{
  "num_hidden_layers": 14,
  "experts_per_token": 4,
  "d_shared_expert": 0,
  "hidden_act": "geglu",
  "lr_router": 0.00128,
  "norm_eps": 1e-06,
  "optimizer": "muon_hyperball",
  "max_grad_norm": 1.0,
  "train_tokens": 655000000,
  "max_steps": 9995
}
Below are experts of layer 11 (counted from 0) of a mixture-of-experts language model. Rows are named router (the router's row for the expert), gate (a neuron's input weights, with its number), up (a neuron's input weights, with its number), down (a neuron's output weights, with its number) and show model dimensions 0-223. Each number is 128 + 32 x the weight over its row's rms, rounded and kept within 0 to 255. Numbers have three digits each.
After each expert's rows: "mostly gets" lists some tokens that are sent to it at least half of the time; "gets" lists some tokens that make up at least twice as much of what it gets as of all text. This comes from a sample of Wikipedia text that the model never trained on. Tokens count by the router's weight.

# expert 43
router:126097083030141102131108139172166135148076065184128128163090111143138146102137164107164104165118149050151116112121091202165150158097187158155153176060109083191111073140143147126103099119147154104147182130170130066155099110091104063153116157148088039124156087099095123173129146073156106141091128120106138125166163130111181142086111121114122162136120141147100135080077130136064135124084141134108121149152150104063102099145157141116101102062171102107108118120156076134119126167147094169151159160153156167148124146143135144070115178161117128149143141128115168174071148142113131057162102172152129100148148175164133146130132141151111079114104156112093178063077137158138140145084
gate0:106129087134124145169143139130141155110140144125118173150116128112162131153156136109127082123097156157124147170144126126099081105089181133116175100054182143173097087064114128173114118127169153079098157156151150153083125065149079144138097129115157177130141120191205087100091178128041119105128184159136118114113135156093141120161156116148088135104145153126142112137116075132119096140108155156147102121152097098090111074125149164158080130129127130123117059039132087111144150167049093129131194125117134142140051115126146100145093138154083130137104134087098151174175144116101126139158125137115123118131107155154147156145126156120146109094166232136163126064174155224147029100090
up0:109084123175145129070048116101139103184102082174136122138171132104159127076151099137181129100145187172079144137079151175082161076127074175164152113157158158141119144110094092112147098088096146168155127059116119169151062132095153165134157150212091117095139129137119160109075171162129142109121157144123097104115164111077101057055109119094111080106115102130085108088109165144121187118120144099140150133132184119101082126143138128130148110135065135123187136085118142098117086085198215128169140168101149158136124085107185133157172103141118136134128127175100128161128160114121088129139193148187126148085085095174107079093102142125121188101111119167146148146132115133112144139101
down0:185074097111117129119116034162118105161134080143134170132122195085161124119096071155175143177150188110093110167206188134129079072090092148136114138125106114148109115164203098118091157106115118113130133106097112152091079112100148137205168111122100124123062110047102160153133131123141119125141128084128126117078155106150086140121128128075161122148148164122179165098120142188127131121127099128137102100155111144136083101095132149188098142165102113124187170147142146121142114123153159065138122100176099122188177146121129131108117175140150123117108152105111088079164145119131197103106060126118137134171190147132174208172073110169117109112091174062120100165129111134094093170139
gate1:174149177070130089160102050175131088135100123166173154159137132110148119155134100123131162126122130057085153099144080109145072184144123137136121098107160114137108115119192083174113098118183152185120175127148162112171146143127114138093117119150173108182151131117146113172148074156162113122083074144095119110147137070113144197099170153121094128078203143077136145115127111081092095137203176178128165085097104138154153089121170133121090159143119164157098118127099087109138109118152056098112193111129126094110133188156095155170130145181159171147169093073095129129135136076082131120138097135131097107171140195135125131148084139148081085063118090129111115115041133137100161145105
up1:157166189155092091156153150099147100109144151112149101097202116113137149127105149080158099142129135149139128108157144110156099113114140108122152088079167103146146199170115059138145118124143141139132113153109159145179144143141071123165031126163114103150195129154141113161126135123158066133191110097131108129136173112138109131074153167136056103076186124165132164088105129070150078104133155161109191109146133113155096135115145158170088111160161130083130135108128100112098114110122092112138095081124111143062140126127043096159131076132136168144118144130036090076116123125078159106183132162172189140121044165101094190107109159166150089149166159161126177081101083138122144149096
down1:122092154117148142105112129115136151130078138099121134161105189121114089141200086140111164128173159169122083198123173114137077134157118121165117137123111109142120186106125129100114121113088144189128158179063102115195071174155155115168145080140100192147137167131093125116106089171085071132185145107085078094125139129152162123136143180085070115143115097104098157120152156104057094100157129086141130167119057157146089145115148089114055147098123135101093178147162122082164174132102200156124134090119167170129107147086166115137134153166088091189119140204125124126102133139138113054112158123159127116072067149109140093153094099135054159153132123170138105118163194118149094130145
mostly gets: ")\n\n", " =\n\n", "\n\n", ";\n\n", " |\n", ")\n"
gets: "-", "\n", " |\n", "–", "\n\n", " "

# expert 53
router:157115134073148091143111116151126096125095082156142169156119088162171154089107171099128124105122162089156059105102074148162121093141169170124153129132117128184061105140156168127069121109106091083076183176171157048155096131107084097126107150114162081133086134109123150174153104112095115166119146106158155147118156118099171161092140071093130180100139106134111140113107119101027144075104156143101163160132169111115110092142115120121100128148145099103140119092165109170142177126146089186153153190127188129140136158113128120137097114129114131091125150130094214160060159179105102101139140138144132120122105212217076104203135133137104052101095185117138133091101131133132109150112
gate0:194066078092121057154076088142169098117213133071121113105169097193111124143165101115115123132158121122116110157093078155120140162140070154084129095086159143121118167113173109140147114135131153123142196142114134109131144148117047087120164147104128130144126109136129094141120104084103144147168134123151131169132116159123170163095173193127138120146116090106142111093107094123114137144094146150082142092145223138167095057179100151108159133134142174115129130112123153158148151130127100190136126080158167118143109172115085146159134215202102137119124133148100127106131124132144106192022129090101125146136127142115129126121153129102125108168146070108123067107193223085121078115083
up0:115113141084125122171121161090133081130169153144125067153121201130130136093119132146086099130097104134122135094142181187068097165060117114176103102130113128108141130142155157105141104082101107148152127127206137160136143107141059093160130103086176074117133128145131072102211167160136144127130110095106165083223130143120085174158111152120145116122160106088145148126154162214140071133160094100158137163136122091111176147123202126135089123119047128133217157109134149136161156117134144159122138122080103146169087117158209120109126081155117185163116126151138140134073137113099118164166085162120101120113125106125159175126116094118108093078104068130195115115100147113145130099050
down0:132087115131079114116136147096144091134176113113162077116090128118162153141121157073159143158058139149086157055163124148180184184113152164128116105108115151106161112147124149146151110131135146135149170091127056087128153134130165157158159096142144097085130067188126048161155134119132145144159077134143117098087087034112120109054116140144111098157133108062106154162134150102131106130147176190116156122158081125127154173166208150164113124134118106145098111142124103183119133118121125172130146118096178122145135131140063127124164075127056142148139136137112137149088177151169137192130127115145105128101118082155087038108149062100170158146150089181053133136195136176126121132099
gate1:157139163122167084130120150125109146087122049137148160140065083154101149121136124131162151151100166164134104187148027124123135084066157148099078175163122098177131181146149170090081106139119100134058134144146146074147054078117141084185074059090117164106137104091150142103157138159141099182102184094106155120164084134192122150106088112125092176142133165187147130170124147106131116115146153118154121125114137149117129063128142148100083107092123094100126129144151152149098171083108154092163144204126102109158120132093159136169141157146072204102073182091146168118064122090162114168099116088141095099141110161097117110173132136190110119096128174107143160110115109148116149126140
up1:076126096137089138128136153110187146161131198166164103107143185062199095117153139111134075106137073112162113081096157120127118140144106111154150130122148166129146054127136048132105130113079122132170129154185115164089211150105162150131156099203166147107167140110121154189132153121083154057125131132121108154093136104100162113094152152124098112146133136100123100096180094161088129122131098098095146110140117113083081152138135060163116164141165114175139107157092135092153083112208100195134162087132076105093169114134102068102066146107105131105199080158089109156133149100141185106139126143156139137098167123138211120128104108103140181120108109164150083137125140193160111114112
down1:119083102054098143116176140167122123111137175180154095123099127151106173104073107215104074092078177107120130143166140123143118107091119114101117058093131210138196149124112116129106125112063150147109160167151130143165105131118165160135207104113166113075129174100148151130119107103145167110072134119118179166091158172192132100048168055094146152074119140129141090108095099085086118200117115094139097109151133126160105075158120126129127132104126123125119151129110144129143168079206142066121116147102123139116119129195128144102082054133135090137067150076141142137186141142130119126157110162148092154101140175137159185098135180122175130133111139156099163119178123119138110089159
mostly gets: " %", " result", " Votes", " Candidate", " votes", " results"
gets: "%", "2", "1", "0", "3", " %"

# expert 27
router:115124120088125099094121141161140079153049092191139132218120076154141178105112134135162074149104157071187091184113107142147146126103145135111126154122119109196135100148125161128058163099096131149081188166186153071151111170056109116114100121146144095181102138110145143134131094080129069149117164119164139132140143090117154132106141094146121135161078117122121134101070166106079191118131117142120134145138154107091068112180133114128100100079150106118120070157189089169106146133144135128155168183119163145130140179082113156144094147116121142140203149135124118197105195147097103090147099165152123128135073120147099066156104099121126094134112167126120208096097149154109084171061
gate0:154126101081086127137108134153183143094129153168121078159144115145155092156074157131138121135129179132191154147177096112125170092141139149124120106148166047164119128037190147117089130129157137063115156100093096056136105083151119075124175112133077088126120127122120121126211212189109111086093199094183138154094141085090144156216119134138177148131161144182143066111151099130119134105128112099129107109177132125186129150107151070180105126142118122161126124134112074122125126132129085115146124138115109140129120128107123122164148148082112149180148131180209087077144137128159083092076087114171135115176073115152134143139147113144144150146071082117085136136135118168075143089098
up0:105193148155142136077087131147161163064084119097109086156107181127123104158146169110197121139118201153123121169151174098126198127101155124100168088159098079137122098088136142139129166144184132137134127202128137110073093140154179072130114109135133099127106102168138139104139159186171139153121180092149130100099146065080155123115132084155079122101146134153124087104130106111104131055044105118134125091146152127110086123045114139148145173068092152156170113132132084136121164135097177101164162119058120090163137108129114176193089154136113147102098150169164137117131132068153163126113084097119137074154116138162168095172113181164073150088092091125109184166156096138107128147153
down0:135133099116102107109113114162171116085108175083065103105194096108071148167128160099104143127078118151159142100138173046072134103119163098170116120162136077103179123057173152116133120158175136111101186109147104151117150086181101097086132139159116120170110134077132122110170149090153149148149185125128110122068087095105153063132103175140109165130112106171111145141169074095102183124158113136136156109143149163110109134139141088173143141123156115169123095130095108134148138162137085158102153173067181121146151156148160172146087158060095142084111125187181186117160115063115103171107145124139164129157166113211189148145157114162107115119130083084077101173124111112081145129062
gate1:134154105083139111171102149117154114146161135082084126106103124114130150111126137105115182147155130158143156075115124177123077070170039096192173074159102091088149165109145117124144114178088140166150128134142127133119164164152141180127164133120130132190182080136117200104064105114168121172143124064171148137152100131157110134092141050135103134179097127167134114148072088054187158098143150121099103113138237093098116135147124139180120148124101114117185134151074141140129197147074160136149117118109075104157157143040098126126142156116153144128135124125127132167103125098114133115100097098105187120171120152078118153065155110125125173142113102125106088108083153121060173137172
up1:139092115116074146081089077160111128086074106135126083132158157098175141091142115096114161135064126130105151141123162122087184151141135133092115159127170132134076097152067122124148080103123104196153181093105166120100119112163143127117151130170158109156128103089109146162065103084096145178126149084085139150102114107106187086145172083145145118118133109134131127107126150170083173091131053190183082112136124125160107159160140119100112085104139114137132134137128132138109096096110120146103150121124139114141162116193089170141133060114177078166103109151162152169156195144163156055183173149173069148133152175163139111155055131148123098145135121186118154111231082068183114104142
down1:137173185075164159127138092131079111165135080117114155096090139109172120153129150125104135135180152065133139074067095153123101112148126115195119157151105090149118070159114116128117114064126116151108123135125116136079118155166126096084133124124090123155147160121163143041147090134083129188122094129066179072099117164108144106099135109154135180152056124119143142155104157142085104168163150116117099158172127117126132166167180111080100082130088105059125149136172143172149108124186133126142151110142120159187166143053186134150127072131112149138110102134080111166122112061133082146085179107179170155163200114082130083163085161127147182105097207127128175157116103118138171115123
mostly gets: " James", "ara", "ya", "ford", "ville", "ura"
gets: "a", "o", "i", "ia", "en", "u"

# expert 10
router:158085118069141085131145150145108124161119046168166114137138100167180141106125129145157107101144127126139059150074096104146106153103167205139146128134102099162130088162117144126083128107143123098109169179148181088163107145082142085100101149145100082183104131085133125187202151092144085137101121150122125149136190071112131142123103101065051187139138128154141089090108194121112111119138113160134132184093188062105119093150147154115072080108138103138139106179182098165123160140137156187176142169135155147146146112091124159117094174128105129124173153134075156180093162159138147093175125129185067087138118151173100100158147118130138097097072151071135122086119133140121081161074
gate0:134132114132174102143137086160092141114123146116132183145124097116146087104134164075132131169170087169098125131126084195153131082043122171247136120105147128090164155118192103131133107136186119099091120137153095121136193100096201106148141128139065216088117135043131131111156112084087111090143147092137127127146144132105131067156154112112093145133129180111149127070162181178124080162129103153205111150169185139134087122125105085153158107110147184134127114121071154135109140128147106130074105120132103143132116170151092109114141135150102191162180106139178103128079125168115159123080136125152141150080067155053099164134124113110108121147143137103127148113167145179099148156080
up0:120097121080112186130105149094131104118168171129203168133147129078093213125114166141186141179117083163091149097098116214163076073144101115132120159141103135164070140143147173097186155106086143183124119100128122149104087157118065119152171171101131074156193116123132120127042160111152140156077109088166089108112116032132086155150101124141079099174150077128107158150096146120132090180111169136198162154122194156137200089099124051153133103149135130171140110142097118097104151091076138168108127116164124107120155154156182131125141148106117126130077107183113086115115139153149157082126133120123099124126168153153123114157129107110151135142111144146105103161099158128115112067140
down0:106127061128110144171120084158104108165151180177121120164158067114133156135119164179141178127164206074171126162149071126146159109069105077128164140111108116120175082130119124109146115110175099104147129117099114136074137137131091124163151133134155166126131190150127088116191129138141140068115185098186098103150138108158190113085172151177105130136107110083130119174087129157102137125109133108101110068172082107093063135091162161119151139117068151110174141050132136118092144177108158013145139176136109051116118150131110154136123038141128134124112164152115125106096099132097123120157125150168114135111051088121100180198140122154161123152149158083116146128132123090136099164128
gate1:154183069110138114196104173114099129170150138138116110181118140091175128138171134158135102127090154129123086114132119119136178115128136130110154130086189196165123128132132193120133152116057044154179109143161119079113178105058106105123129095076134142144108140109142136089134136093122136147170140069119078138114136140114100150143081121175080090138068220147155158107075127136142135127173063133107178145120125097142105185120119134120106163117127062072117110137131149177080142107177155172090142092157165155085146151082172141101142195133155098107196106114164075095136122141120078119071098125178160137059170155152119117110080090189158069124107122157141161142126090121148126128137
up1:130110159106121115100111146128097098108122090179154094139111166117138148158083126125126150124126116150122093178111109107175095133131136134158109112134074103166141085144116023098142093118178098091049142067127136146164078136191061131134112088102102111082132166142065196115118138082221130127154086178163180158104132124102117124154134128130137061044149091118147128149169097140106100159160156133087111196171103109142144111160093135127155075095132105138114175150113102130125170096165125105116121161172128093152159157110142118158093122171135079193113142116138206166127144128130114183137148063096088177224137097183095153170111137162147134151077105127148102104123163135153123149099
down1:108132155126135121136137182117132102162129150127149174158089148075114094138125092158121122102112151100086105121074144101124099145160077171090147134130175132179076146101155154153135124088142098155144167107101106134122169128080144107144119170154154107104118122165154216148156107119135164144138161031138133100131136134131147153112107094105106142165173109113144129162186085118126043150183103142105121170162098096211080134114186140147115145122171134147165094124138109151113131054166153123082085155118120116062150174103125188194175107098078213147109131112132109143071119112077126159122070143071109138120133046108134089159082110172097106137156089134067092167146138185176146171113
mostly gets: " |\n", " I", "\n", ")\n", ".\n", "==\n\n"
gets: " |\n", "\n", ")\n", ".\n\n", " I", ".\n"

# expert 18
router:138102123062151072156084177156165116123096065139138151172110083146163139122116162148110107114118129088141110148093089156159162147113126198131135133126135123179144085105153131103121116111079119111071166141158119094128107160095086077152087129118141085159122096078111113164159134090132092107076166153120155186150184094142136158083114083105127172158097113119156126055081150104093144076107118155124142155108152098112112109168147138134083079089132105135119085154173107162098152091152122205189158150118162140148093174059118162102093161191101120157162181107071169178100188141123128113180093126129072156168138157118110099179123109152141067115086171107091149084064136164126106175076
gate0:112100144197171149092169149160128111171154074132148143118104161131127153142181116080131176118077114115153118134131107121135194119101139159115128150127129204161178150079138103159117114121137183097074108123106100159110114062192112175108141186161126151155110120121122193171127154132029154134140139195091082082083116118223119149118118094127128098121129178149154107071076130101072111082095124126109148041109075147088112111133164129180124074147087063181141138107120116112085120087174118135115109147139112145104147136063172063115106132203115112113100179127121150129152118131109142127119182191094143118147112145096176080098115178128086116145101138144120118134098141119129134173131
up0:169099130105141140113129117087135133072122173096052075128076156103120096111184126140188125124108159190129126134137154132126088127125130125124145143140153038172144110144107102081135115161098102176105101111185091162117119175076144195148162052068154162131133169079130095068195092053153118179133088100129151196174140110155122107157117157112073121213116087144146132126118114136126126092155126089155088183192170168116173112119126106096103170109118112101146110156148131178204145118172133168116094159151122092176146076170076194094101082100137102155135109096091087135130106106098136110131165140127122171092125159162104154163125116135159145112115108130146157152159088109158126139165
down0:105178104144164047112104146131123156146128160159090057123100078158170202198077131178098137118174105121114113102153114078068112183105086109108111107153151060111128118134146124159095153119187095125126116095106101115122113184147088090126164136163115099137119082158109174137172139182157108112115083138169120134105121083135119138064165151126174164118106132099162101116108156126159111164135138142114083172162185133168100150142112123106174141115070184107137138127165152057147167122157140106101144186110100106084101108183095150084117137168169117175194125062103121124084125100104081183083145104153135138117152104151148128137139132078121114168117111157210134145172193137062142112080
gate1:113107127165082100110143143156167083185188125149176113109178099151098113125144138154124085117165136094142102164095056108127098136096191147127058174126171125171152134142155105080100181102082117119104155100143135051123149124111165120090091094096144121168115154072094100122123161110158166092125134103188102148174140092075122145125135159145133124089066112116197131100129142150129151066103094136101140144179140166193198082159061193086142097119133203116115148128137132141117107119153134151104160103155161172146143122144154098121061077168106157090058158097121119180137115151117101084090179093099144168078156152113147167077124147111121166117120125112102127099141091094141214140122
up1:142114118089155108122176161120089122098136116151094130116082160156088153098132099150178129184146099149157156096156147143108136115128136132087168105153145174087151091115093097111194116109111185144118145182120173143140186103108110097228105170153068089076122123198164168118134136141143139043159110117060141120076185157177151108133117127145165202185178118105084144134139103083145119142106102105179089110131111162102146069145137098125069167126110082079151189116150111158115109181192139094108093136138080086085093104108141133176203157118132134107155134120081145098115107116100156132113080103154140144155109149119095118137123078061141086147173146154145119169097122148142096067104
down1:118162144124103125145154100065175115113089174099112088148166106152187099101166115116112122054106109161101101052107118151136118138138105132157164144073107127178136195059173158142124130140150111151147168122058102144078096097124119099083102140078135152073140176135160162120117108166171151076123105126089106195147155193096125107106192145123113144108165146131134122170149112163134128167127127125113144099109163106158109169200171109105145089072144146139056078112129105132135147139101095138131139134156123149127146172174130074109136176127139125181120100151132123179168110134116109201102061076130148074186123090174127135188122090077077186105134057110182106141112165106137084115123
mostly gets: " \"", " (", ".\n\n", "===\n", "===", " =\n\n"
gets: " (", " \"", ".\n\n", " ", "\n", "\n\n"

# expert 45
router:153121092066138118131127119163126101171090077187176165156090113175143135106122125112155037107093131083178088177138130174107148129094144132115119134112139071168146115138147147149089168120090153108119182148170184068124089157084116119104117104117187075175125110146147133151141102084116074143108152118111145209130120105125177145117146112134070154129096109143126108098120149122076174113117140198083136159145184056110053134130129134123088108057166094128111086173170112157073144160177118124167144162099132100145134186087104164138107143125130175152215123096128152149115183154137107088166083152124101116166096116149089062159138098116160123120120167106104161065096155138136102138082
gate0:133138119113139127173097094126081145099109106165128130156112109145128194114072140188198134074119132117113104092167131131177175153120175107165116154148148123158188084116118093131124172120095142125084148103143095079092105167149080099082123112149083100198043177199132089141102143160106094153169155161092113139092127115096214134117121110140169128155166118093150078108161161141085152099149112129105151108122112090196118169059125151140136098122145114121146084179110147089126164144199113141148093107158118141104158168094128152085075050050143168144140114115143133135182118087088151088097052107090150124135174131135094105119147088109158076162129171168171146125139136186127147112135
up0:133147105159111148122145107088173127211166139200103163113141119074147074099147178086174109088112126089091114128200104120119114088055148175141089101044136153134138132109105109111134078124126134104164115153123103119151055115082180132111125195161117169102167099147067144143067155116109124086040160152144087120144148077160101098149162140132125094159101183090135116150131145069154104129071105139114160134133158068109122124165081076117109164080148089140097133102144109107119192094139082055103098137116126117164136129145146138149169142207146152128126090126161144171098138149174137144112169124132130103116119163175163116160098155175107143189119135152118175174104155086109145156082
down0:124137129169109118135134079107116146125082165107128089109097165152084140140173119142105152112152150132131084130107126169091118129134123142140151111124140159169162094101123103098128196119099137124114073174132166119203090151120116105097122099125100106095119154198153106168134170101115179156114138102105154096114117195177092108114154137106078110098071162128190119057110059188117144155101097186107077144079132135149125129141130179203102145141128164189116164167127159141103188064080163105132110196133102160154084097109162187145158104117102201127108112159145101153077133175091107127049131138123096223187133115120119104097119107115067104124083163124137079134085164160138117142167
gate1:147152154066114153072115168118128116145150194136174089165138134176110110113108133101110077154105136170148134156069127174090170103133166126110103084134099147148163091130164140142113112154119103175115141112177164075140141073097140091129153100136097058175079161139144113154151162144134113149164088137170158175140178147151056128098077157150121142112155158133145118137099097112112154222110184090082084135127174088160156141161099096136135067178186163144126180152090137158128078093090090122157104103159144160126196138184127094207148151111132162084129120129154083102116162131160096186138155150118100110133109131153098103093086109078097100061123088146119137097105161152128060079086
up1:143188137077076138157104139130149128183167171143125067142095147160173134093139135156122148161124171118107191109132096121134084134162143138116095060181101131108163135134093082145174134100136106134156159145112154147142070132126116094140154135085103100143133107110093167183195132185106090097132115131097200142159163104140128097157119137114116063104105158145038200123098137130130087172160106103128151155144130078145117148151102110068107113132090141134151151164156149187128102113085124113172115157136121154185129134087137178181046132105111155085171084124127155138152172153150116123121159126160121135068219138126117104044137110112122179090092109076125153041078108115156107103083
down1:063107147106133146124043171124112100142114109185057157139170178072143144154140170095121093104128186148118123154138102141172110141131126135134183125088197120133146136122151063060153058138114116153130148077160123121113092161126197210096118118120120147113157140120180140065133108157113128041137111153099097133162165159147158060086102095089114124136164130110134106126131122112158107179093119074170128134175062067155131118146114143114128098145154116136095070100117116145126146104093136167146150096145177155200109116041181095134093111108114147128111076131124116177078087139115158111166149153174152149157195150201152133086181091145119154142091129126119100123140116126097135136160
mostly gets: "shire", " London", " Scot", " Spain", " Turk", " Virgin"
gets: "al", "ar", "on", "an", "er", "ia"

# expert 25
router:124106091077103132131140112130118124144075128171145149149097102176128158134134145092149097152159152073149094112149127143153149088103152187093117145084093132167103099128134151132093147109109118069064194194125139078164120163105113030120091127115158074179086095097150166146135134088132140122118163097144140174121132130130186187109084122111114194119153104149094137087053105152026152086109132138109135164146141083109091115145101165181086092110144077158146112109138100160141159126140121189177165189114155138151086156106128117143099131139087122099186146126045120157102148166093099099155121158116085137151113142144086122191171088172099091131131139104101203137069132162122114151078
gate0:186127142127129107065120130090129144096121140163113192111097083113109112117130114100186124095129174190100110169141121198121161102184137069131151091137131139132105166133129189116138175098096153163144142152155093156101068099102201093140111130153138100139162157191071095155106121129135174159114234139114101100094145149128095105106115110130115170072108107086131132065127127135094120143075164108100117166115111147145164140059102081080153118150112089167135113114086098165128142123096136064126155103178082146114148061107153179115134139117105197170125130118111153149143172102102169082148163125056091142141179123188144091177139107124112125065100137155108166201141068143123149134159
up0:140119109139151117116119167108126138119105148153122189117129151145110122148176098180155142125127191123102072151153093142146047173137202096103138125107112154156134185088090142088143136108160116114158115087164114150094089159141105085144132107165134119145125125177072084154152132129209156155175136140078106139122122111119147157132143179055059162091122128120092160124112137134090132163133082109152151129106064141095137157162153130070150084089106115152116129066095129062134098182118178155096153123110106117169124071126131183106174159150084144099110092174096074128152163120206202199173101133083089107096135115160181152074108104102119133094171151181085085140099131142062138101136
down0:134111173084175132116146185146148186172136159097130135094116097115082126130163139114115111104071137080115136161181148141080175113115120122101144137167133131088094126095120169118126078062090107147102170130087200180156142085107144126125133114158108069173127120160105102103078125089112199074129166138151160139158056065094130170123174047112133140182162118173106129117082150131129133104167179122145145125168111109114129168151140103133144100102179069156115124142054123067128067159138175159107120135143194081115125114098106158062123129131099156119105109162160118113203166156162105159131112155089136077107174101134116164111102107095154145137133158106158066120107142172062154128196
gate1:142131107140141135155155142134149079186085111109137132115120068132137138090119132120134107145203155129089171079134130052158144142154083123160126172143147113157095132145123085155132098094130109098127187106108137124099135113138118080135185131098132182099188118129080141167188114139157121149171137144090144231122141168151123089123121112044082168096064162113104096143109133178077092171119098108115033126189129176133149089113167129105144160160116115111158109123170127113051145168152117166163109097104113097096137241109090152118153141124098143142091155159138104144158139159116143131112060113065163089124129184102115179127070141148136120065138115125081114122188139156101139095155
up1:093075113097084110159168148125150118122134130121080196147125099172107079156101143109111116120138150088113106104098149124158131126122165113120136112101129135161114116097108163099112150194106099101117087168152140168145098144140171167086140130073166105105127106132159088158101105112136116093141087125166106125154120128115180170132148154062134194179211148100159176141113104084124148155129139136124132114118113110194134129158170097075114116209086159184176140084157180171135122109188163113096130136108132100185126113089133130115073064148153119089127083186075067148134130162106192161141144154136138117190120103156190121114118180133076106096189087078081142081128229152132099086123
down1:097150177166168093150113101107142140122122146118095168150152117156113153166149114102155180114173145170131083126165096176078127150119142136112165107143112140155193107098119112094153147130077134160123180086074165151133140147100126077121183143143054167141124161177150147128093085172130122088161065092079096099034121100138138141063138114143076087060104149116114141162153071086176049143099131084141115113185176153115161134148203195117109113123128078195159131137171158180088098148097118097097107199111130137144140097110157114165085131138126103137145122149131121085059111138057157090121126151160151074103129105138131150135137111130111147131166175127124073162142147129173161099093
mostly gets: "|", " go", " ·", " —;", " make", " Go"
gets: " |", "|", " the", ";", " and", ":"

# expert 36
router:113112150136112110069142122136129066124068081176129109142135089154165158089100156105140111128103178102166102138103100148120142130083155179115140134100135104202115093109096172132073126120111088098099205129173145116140105162029100115110104139163136086165075141114129158155159111102116050125092160100183132111148171109105174124094154115116138125138104102153107129113076179094061186104121140178116161176143185095125101087195136099125083101087125100140136072134159115177135122124128154146113152169138181169135123119120095174114126162127119108116167168111110162177092204169096110093147132162161103151159052158161067092172127079133121115069108171105131148112091135171108076144097
gate0:132104157148134123124136082109126155055147028124150093140170117159192156083097111168105159103136054170138117102173181132197109076105147135151089118119153095101125111087185181107095115125095139120093125143189104144142140110146105160137069142108161182118076188191147135094132123154190089134098082163125175125107073149093129178151165118164151100139124131118178086112133154118121179131107097135144137192069147159099057186148099125065109093113126112087118173156089161099128105149115104111191114114124103159097094149081138115121112133110121137136122135115111154098131163095092147176114111163129173087185141143198108133143108180103106162153162107110107137063138069189133153137124
up0:102149169089146146159149116170107153160204186145090102160069174124135100094169081097149115147110162109081106172149106082085123111140092095108119157115104125091179138144142077124124110175197143142121122089099094137136058051123143069121085121141118145132157061124101170107133188102169149112153162132101137182129205101135105120104149131079051111143181104193133146119159190173148039147084103096120123139183108127146153140097165174159163123141158113161119150108085098141121115077138111162090114158123124145117134069142105113145186130120138123169188143134136129102104130142133145125145118109064070164109097165122138118066127163175107124144091159127083200150112155082130128097165
down0:126130080118147058138079147120129139107122126095110122159134173128145122074100200086117063164143032222166191141094138098157163115120084094148075112147166152172119115096183166150161108143110181235080172109160103083141094117107115152159125120156168166096117138166093090132117157136146145127121176139137209119107142104129135169124102131081116120138115134102096158108120085077104133142140148147129164173121105102091149084172109154137104099185145134126111152158107139188092075102110075109173131111130096138100105143089104086072107132148143148079126153148128206102131096108115139144095096077144082091119131165134126151104108167121171134094148100151193104165105125198162154102145
gate1:161139092105101082093053137139104153109117148171109117143151189131179136070148109164136074146161162169122110146035076144166092162131100152117108132184081123112155097086186111121147180184131168091156156125143153160103127150086147147102137189128108041158097107177117093155152084125121137154122097143130071131135097115093089113103102114142156149107134123159104076115140134112099115127172145149171080085152176045084157120140136123141133177152112112170172151104167181104109124165109149132119146157154078149186104119136105107092091145098125103150177185065137197135102132068138114116105125151106157148101156112144124213134143074172108142126146055134132156092119060125152152089123
up1:104104095085185095124102161187052154120140136127156136143153135099103113188112108124117090152137190196171116136139106148129099123100159159132139075130167125101255182126132080162111094129069100082178179153140156100120143117113087142082176135130139136084167146117110117150133130090153154189137123140149155077161104148112087127160079138115138081100149088165136092092169101113131149146164132112131093172160134151110104086108078120135112132128128074183114112183133061104071143157074172147063060185128078128124088138127092095122144132095131095152177172189130143158132167175131119147058125133081127160114123114124107103156158151158113140112173085140123116178145112151092132094104
down1:121116114106121128158121150127132141119149178121143124098172134173193113177126162118098054128145070155136109165118089128111094145068143078034130135111183144133081169155122141162147166115123164136128173151059087078159149097112154154110131087083127170131150169136150143134115080147079122176058175114086142125135088115128124121125138067100151126138105105142172114089114181140129148141145134111122165097114171087066140155107053082062190107078117143077223170119118131107131180108159140194120138101067088141108151136146153132162151117183153063115176108105142147100169065135099118160175099118124133128109188125122154152114128159120120116073146067092090143174108136133155145171142
mostly gets: "ić", " Williams", " Smith", "ko", " Lee", "son"
gets: "i", "a", "o", "an", "u", "son"